Weights of a small mixture-of-experts language model, trained from scratch on English Wikipedia.
Size: 18 layers, width 128, vocabulary 8192.
Experts: 64 experts in each of 18 layers, 64 GeGLU neurons an expert, 2 picks a token, a softmax router, a shared expert of 64 neurons.
Training: a variant of Muon for the experts, 9073 steps.
Below are experts of layer 9 (counted from 0) of a mixture-of-experts language model. Rows are named router (the router's row for the expert), gate (a neuron's input weights, with its number), up (a neuron's input weights, with its number), down (a neuron's output weights, with its number) and show model dimensions 0-127. Each number is 500 + 40 x the weight over its row's rms, rounded and kept within 0 to 999. Numbers have three digits each.
After each expert's rows: a language model's description of what the expert responds to. This comes from a sample of Wikipedia text that the model never trained on.

# expert 44
router:488466507581518563519564416519493477510517486442541518513481448520560459479462529597493476478510456506504471469546427502409500533477468530532497501514488512401496475445406583489467571545530546497544590501476535579503452432533458540518485497478515517518461546521462522433517514477545492449509491504532527506503520472485500554544431474478476476536474451421524453485508579510507538449492
gate0:510458504531529543514543552562589526483441504459518513461493575473478456505433483461448500515472490521511448454398461513507503516526509427582484458510529568509504462497520465490493563578440541485482505546489493487504543495544500489445505474512483502520533467517520412529463492479595454502545378477528516480510498522543551377495514514451545486450525497544477512528514548472450468435470
up0:545560505509447524462472508506466457516549451548495524528463493451466472476611532530466448457501490509442460490541480464511532485469534596440540508480436427498555525498509523504483553433525414526479554539547503488519470519424462472511461446555511456508518468507509583474566492462406490500528566506528432494543567523536508501509538504488488512520487565478564506508490482513542444610508
down0:548476489523538499541514506575583564448484547494473475483498542457460480471480471477512527498469446520554434553416512558523495485433481462535541485503491594502479488473495450450492528519519499442473452578461479453426520504473498488486514497509528501540484552497436464454455509413562407498537468477504542496558539487467533452522521486492466486495589520562407475497516493441472519394488
Description: Initial capital letters

# expert 9
router:450473392387453487497524516534534526565456484446444536493537481465503506387479533463459508517492451588494489479505450468579479561505507544539521393492503528480485508462510475498533508509458498484458646523521532491489507483532481464473489478501463539555505485511497481460455511531567489540475479511490492525470560431442454516541519506479538563466530525541555516525470464455474561486493
gate1:475496518509532553396544486474521529552478524542539517501544438401515473517519530505545531532487499423544484479468496519420512507499577421498556557567485511551457506536508503524513502512469441482556585476483538525491544518415475543496497377533426464487480495515523575484507485499510547488449506575413526465457506484479470495503447493495481462452461556504549531455508468492525539555467
up1:565516507490583517482550528506464459426538445448563511512483554515558511460477461469497501451548426597504511487548517543508505482489458588460423471491525502508504437469496491498466485427507528481442484466486496527456441536575507420506499539456560479481511493517429493472503463550501546506507532478533504549450480493597545500472600471526515547516564434488540535565509561479498486456497
down1:506472585495494463532467445531530510489494522535470513507559514483517466527508507488561459447478488531506495533504478509526407473493380397537512529456523460426510470496552507493527461510471448501511530493538539473527525484439542445470531424557524527556441464556550507482550497457468487414520490490530513391527528479550474512586479552529586449548513487451546517545471494456538489544518
Description: Definite article after prepositions

# expert 59
router:534515489532540547418490536447503489498465459534449571439477412520528422478520465522545475519351511547525498485532470493531520528519538462582461599488485445478525558467440522505500568473510504561532483513539612524499493485525516484554496544431479524551498525524547464509542497471491457524484521523519506482477453473493482460548469542460506451452514528469441534503484578514526548456520
gate0:530520425457511436520508506470502536561490534495486505530482488449570547513581451485437479606430505530504515547470489511481491517495468507521520444450520380593489504486514490506572528403543535464471476468504467510575490513449442433475506510481532512485459506489438483546468539500495447458472443535563436470491521532560526492460474479481454518506459496510509477567512502498580419457532
up0:464481590521498500484490476518495417437566480481537498479529495507411491490432532497547531462531502488534527496538510492578487473481526536497458504484539623425514441499490514440420452553427471553507539577473520500434523495528588523484483441514464504543553490519537510487562458525506528526540528534448536504501467482439539528546536506543534492505537501513515580486507489516388525545451
down0:525519503514516513507508472498554491562529597527535411497458485534381485499528506470450477545559508511516495532505536459542559595450485539473488535422464522530524477434520464504489554487437514451516495493527544505436479499419528409531534487521554455577553562457508522539515532472530535449473530538480510522586510513579499564546468518526502594530503444488511513516526494464506476501513
Description: Capital letter pieces

# expert 58
router:499579421500450500492454444491501511503461480556545495526514568524470473523467537529519562482527463602495399455514530483433566475450557562530468457527578530455488516503494610442504587457526428496482503535540530560482462543468493529504465594550490541522536539457499494498459464452530488464478547500542521536522477511496498531508462520534534446487506550505448531522487511486476510429546
gate0:506504431477540557519494523501439527562490506488545516457537435491542501534552511466540579472557479478545508485533464458439510516500524477486480498441455522613516503523506521502475563495513442604500430440443439551507417513508481539496448511530459476541607537529437507506471515574459510492571530555493522478534471487539538441485501560495487494473544494538445559463477531467505556476456
up0:505471523601446467542555389528576476540531569438532496515498505499453496569507470563466464587468497529505518545460506538469569533486470490459522483523469533419492495519492509518454474469540524438480546507479535461520492460507542445471490562507505484464457466532500521447500498434508496507466441464490486485463475464500478558498517444509493531541395574497528486492445409461534469594469
down0:459507452514478516580484473415527479534500528437486583546440527503536526525432517456508572544555538474504523444618521486538564505483518554508488441553455507557513472432465477463521544442523495491504425473447481504443421516454525481518521551518489501493506524512483552450465530499520580444544529542524485432458494529524574585486507466515490496511448467475453504458541488444545492471505
Description: Digits after decimal points

# expert 53
router:501521428540482521515465496474488468582532489485498441515499532427498513443527511420397492453548481523532472475459482581515469525450550489548497518464495460452522508464511498532552479493530553453481571541502469470481496440460522476586531475552430508483473510517414533524461450518486527578467602464504467445461517480504449544495516446434443523502542528458523425560462497471456482544532
gate1:528517505520504558504529523446496527461466449513480453461483475451451519509494467504401453550560489515509555533485462447492476481446560484498496502439481470486471548541512454513507504440470511501465576584527522455509453473478529450528589505438496512445483474477511499531584450539579474547545488466532486514513499520604591519478569408506504525532579506476431489493422501479546493458469
up1:463532529557551558516527522412493521515509468486487486508467449463438493469493414457461459558575500552514519491478451448510565448492576524523476444466473518465503493510542475512572481447453458431454529545578549495486491448552494436521485487426460528445463505485554514488605494557531473543496502440476492518528467506583566513486550458510492506529575479474470456470436477496500508498445
down1:526499413527479532463489490480513505553501515481521534595445503587510522496446479434464544456465498455494543525568500494497460482514461465467565477590491448510559510507529479525538484494486492425537444502502489488535498513455480549518552546437526508527522480527534532498515524500467520461529508503531514352478500514508476450524471491394461476574528564500461531507556491431613537542510
Description: Definitional articles

# expert 34
router:472497460522546553487523550532517454500479491484507540516473477491411550535491553544493543478466471499514478396523502482522550486487468537547431510493550577405453466454475491521406501500491553573520519515522629522488478526476420512483524494556524443513508538503475483532478493526536450440503479592497463575537482487396550553523452483460501440487449500490525485487522534509526466457475
gate3:476509407526496472497493499571499525459528464550505505383423499423527552496469495552393522490456600486542509503501495481465557551529520510480486514590515421447493504517490585478377455483518525489541488537510477491532447507576509484494487594501454543472453486441489492476499533495506491506471565506552450519484512519504528519456475545454479460546459511528455543487490518464528471479481
up3:455499473517551466471516504459514437466491533467543506507505547463529508484551478527493495513514492464506435568533534527558457547522486482540562449576505430499578531498462490477515475564607466487472502559567544553483467522489526552487453463546445517583514492456529552543474482584487477403543509466482475395537488522499490489488518431413453504534536503514485518492466429560473485545525
down3:525574502552513497489507575460527427527496471451506552581496490482509465422433526530601534472530465508520492483495507458434550534511501468520484492472519515490393542447452502462500502435468542512527547506516472430534539561557542474507488477472513480544503463512494459496509433451503435506478537487484519550389487503457522502520523506573536466516545458455612497559479469487526537423489
Description: Clause connectors and pronouns

# expert 26
router:502476536488546552515536517543447516488511487545537538487495583541500472510525509511501472517449467446497527482504497546535514455434514469530478526514481502460511486503469503546507477461501540504550486515468491438468447521558424482457511511570549539510593475428555495461433490459552570490553492496485500553568571448495500540453492427591469433497433593463459501462484441466548574557565
gate3:380476602494563494541543460475544509431492423415500491509539554493535559478471473512490500476468481564469522437464398458519558451531508549500514520523502498546534523537538540563505483518530485468473497557576463489463515449531479460464482555556471530551536498514456451548490429469518579540490531485513542528524476512588508536509519521516493490474451486493462508468450510471497593520522
up3:436498491482526485539543578486527534501442489517518508461515540444457590540462508501462574526510464511510460451412482578504481552511526487404478497503492555542514476547515444473455510458575546534471474584504448498500581516499606540501512418448531536520552564485534490487462565495498470491530515528477476449530503447408505519472597489528507452451502497494501481500496473514492469439491
down3:499481521569524515532519512482498437429513481521422475516504422515548485471528535476476554443527536439486475478550550495540525455460488570548498447450514528447510494387477524507539529444519509551480520483469519478448372465526469457511476529549475511484477555522476497506467409454515445448538532478481482542502481510488528583427435481572573495533488450555445474502492455521490507550490
Description: Mid-word fragments

# expert 54
router:565488500516486548508527423566508506526513578583448545477493457480496493489516481425532509477475521471482465545495538489560500540528544514453480539501564502526464490525542466482519532534456457488464519518513506410536536553476509446505459482428491511490495516568501522486504514420597559495536479573455480462519576513518507461591447437403517563474472437499514533518519462501492518441592
gate1:493504548412485505581507486557546584483532518493478566506528523537554530465531461516355538548481511505519431538509527481574507500556512457461459577505473486493451512522550627530473480559502557489469489515469512434492447517463531466583515580494558491544461484493497457470507468520514463538505463515555458441545484556511501511481418522498521494469510502496518455481529509541461491482495
up1:542511535480452528439508514489512546549444443501526484434562501507554533528487504543598495489417459482455540518434509463567446422467515418441481489433495517558432441558558543512533493486428516512464501618497530493483512516510521456477508526476466615463500506496513442506510458517502494471518547490559461510479481466531532512496479535569479483454447521455485477529513442490482554476546
down1:472450405543560533544453486440450487523525496507485503494476516543541521453500511480462560503494496442505562534481545582533551466498588516452467515512503488535499478412457577527432531439493415551499584502471487562470501491538522530541469469522522429475467521547498538486449546501481513586451452503479550501547471504488479561591492563485563508443512491545511569494498488528512514459472
Description: Prefixes and prepositions

# expert 31
router:548462499478573537508408538553453522457502524442494531512497512512486495540525572517460497498464518468425528505516519515451498449551514440521514505583490535453500509558484430578502466543499478481560399472503517528451469457469488533536452555474613441530582495478515462504502580513514451513495523527471525515447541564571476493496499501475511549490514508498477441491556603574480501498476
gate2:590451511489441486505500464500490535511454495444481488448426447452452509508512525460508535418501497528497572512561450508519517512467572437540485447414466466546494541561460510501567550480498581461461446459468464490496469479506488551577579506468433519544490536537522524550501535416446513490475537541444554548427537458503547482532534500512487520461530490548539516499496499539493453456564
up2:458561456545573493445462547468547553469556503562601485521529581525500472445513477526448470504520557466493483486449504460460482471470479538557518469592546540494483509456477492480428523489507478517539522529522490541507409447477516515453461518544486519545479485509473505467523454484529490516493469438552490464605500512565461469485413457562532526539483571499478465540430529503492581547504
down2:599487547472529473478502548486582512517538462517547527500531495548536448515463451533509546530498467477469453438531478514551454528484510437496502522429539461508501477524518428529512494492459557538547504510435452552483486524536503507520570634435407456552517530503484490510434561479518482571523432479505515487403475486478504517463563512582529535454501535452488518513467529488488475434514
Description: Mid-word stem pieces

# expert 22
router:506495557511514507474583439521461490517465511506479589527472518496467535515457574540523537528462486516444455524495569510535489511516534460485513543490490577449506400572487453438492497512542532558516525518588450525476516521526518472447470491439536496514534538518507481495406473609501515511453483444418425462511462482505503519456462463558505536493492518466530416536499553510488605521518
gate0:555552566529486469528497546474464508532453463456478501474558482466488467500428552468453536511477409469545530491544444465561449464496507485530539555424472534538592494504481502498514464424508459415470497471568511537462564487540511462492523468459547487473432581543487522506439552462472476535457515494473474518548508471532432465463455453434428470495491502446547429469542509452515519465519
up0:490571548501446459448479501557491443522538415442458596516463494509481483421458521463505499513455450519509442553638472439507510552552431468578486510431538551500529493512442498509479426457452460470526496510599515509495538529519536492457520504460490445481447479541527443502439513481517491513461529547522494527543506490545504507523496444528465511557546521557483491539476462517484484455466
down0:511514424457468492552474489477507525490492512548446493491513520559474512451532414553527488538488511513440489480490479544382458440457476511472449537521477440419499513469490497474525484487497546557437505496569518518496498479480417488527463532486432521491559437426520526542586476510570505497512525427496528554408539506492525517518503510446477491461470482496502581403542533530418468461503
Description: Name-final er pieces

# expert 57
router:489448486532486469531487477473507489541559518481537502472433564390553449452451480441446479456552522491548498454508491516538570594443499469557450397491515522534474512466488482508469434491481484514529451485506520503490495444443567540461482453509510497565475516507520513515517484526491565477447504476559489479439522614455509517597482531495478380545465466472493501503523478526487454494484
gate0:539519514485453487587506499457507514406505527501512488504528433546483495549510482495542538496551523531507514523495436533499547543466510519528484496463558547565549490460516535555516547519541472532444535453473469460568446444469605504510541526456570397508451473513457531506461484427547488467409460496549519496540467522469480472511387446539503502500483468510507578545451471551480527457524
up0:455524537562492578428437525544459483521492494485440497521504567458518501521560577531540501499454408450426527516524552496477458503582468511556537443602460505464492492557525373431520521512481533562486442553489490535500531528565497484468478491513435528493502489532547485475563502541494489520509497498468465538498480505533518560557505540401515504488492458488455464500521536452506494508446
down0:561436504519541398505448490408518456425451546465478471475413446496534470505500425519442486389499542474536512452470493482443460458516476553445458593505501552530482479495503570507533521476456516521491507423515512469521507441523480566539484499494576454483502510532426547500524427537470456515433526509479447546482535479488517530483527543533499546526511462501514486473486509519522513567446
Description: Auxiliary and linking verbs

# expert 6
router:469445507558488530556491472529493508529558479444555502539479508470487443469527473549527493521457474530520423527516466505456531498446450560466473608486521492471415457451537610432537512476540537529497550501531488489436521575546512549469487492490499538536435527524582551470519504471525437504423521547555434514488537540528470527493501506457513529504508495488516499535438507503436583431441
gate0:540467506531516530482536482540543489531441493490566471501443519422488490543480526453492548503483554510472487393510417598516494490487502492456507520433526540456600503527477511437440502502490481548515519466546456470431529413562540511509533482481505493494460484550545564483538533517516562529547477475469447442562483441501395456478489512493500502545535453551509529463429570529524517518528
up0:492470468479542499543448586529528518501544512411514512449519506460475520513442449517518494541531500503576538510445459600450500537584524483499468558489486583501530525563462511531485483557433529486527494475566471471474586414509484488558495458498478508593469495579497552423577445431522496496504468462523506513544498470574528508516516538544485513534458512499465507452520525447532548493521
down0:510493539447561505463538478536482494537472495521511450418465456485414498445499523507499518521520520511529435456464426500519520419555495499497613432481541502542486500469481529436517533485542492428513545533494451541540526512485498547494553449500525495469464485522515467430553493532481427441527411525569545469485507495499462491385519474478555498584527544520514501528566459481528523559561
Description: Inner year digits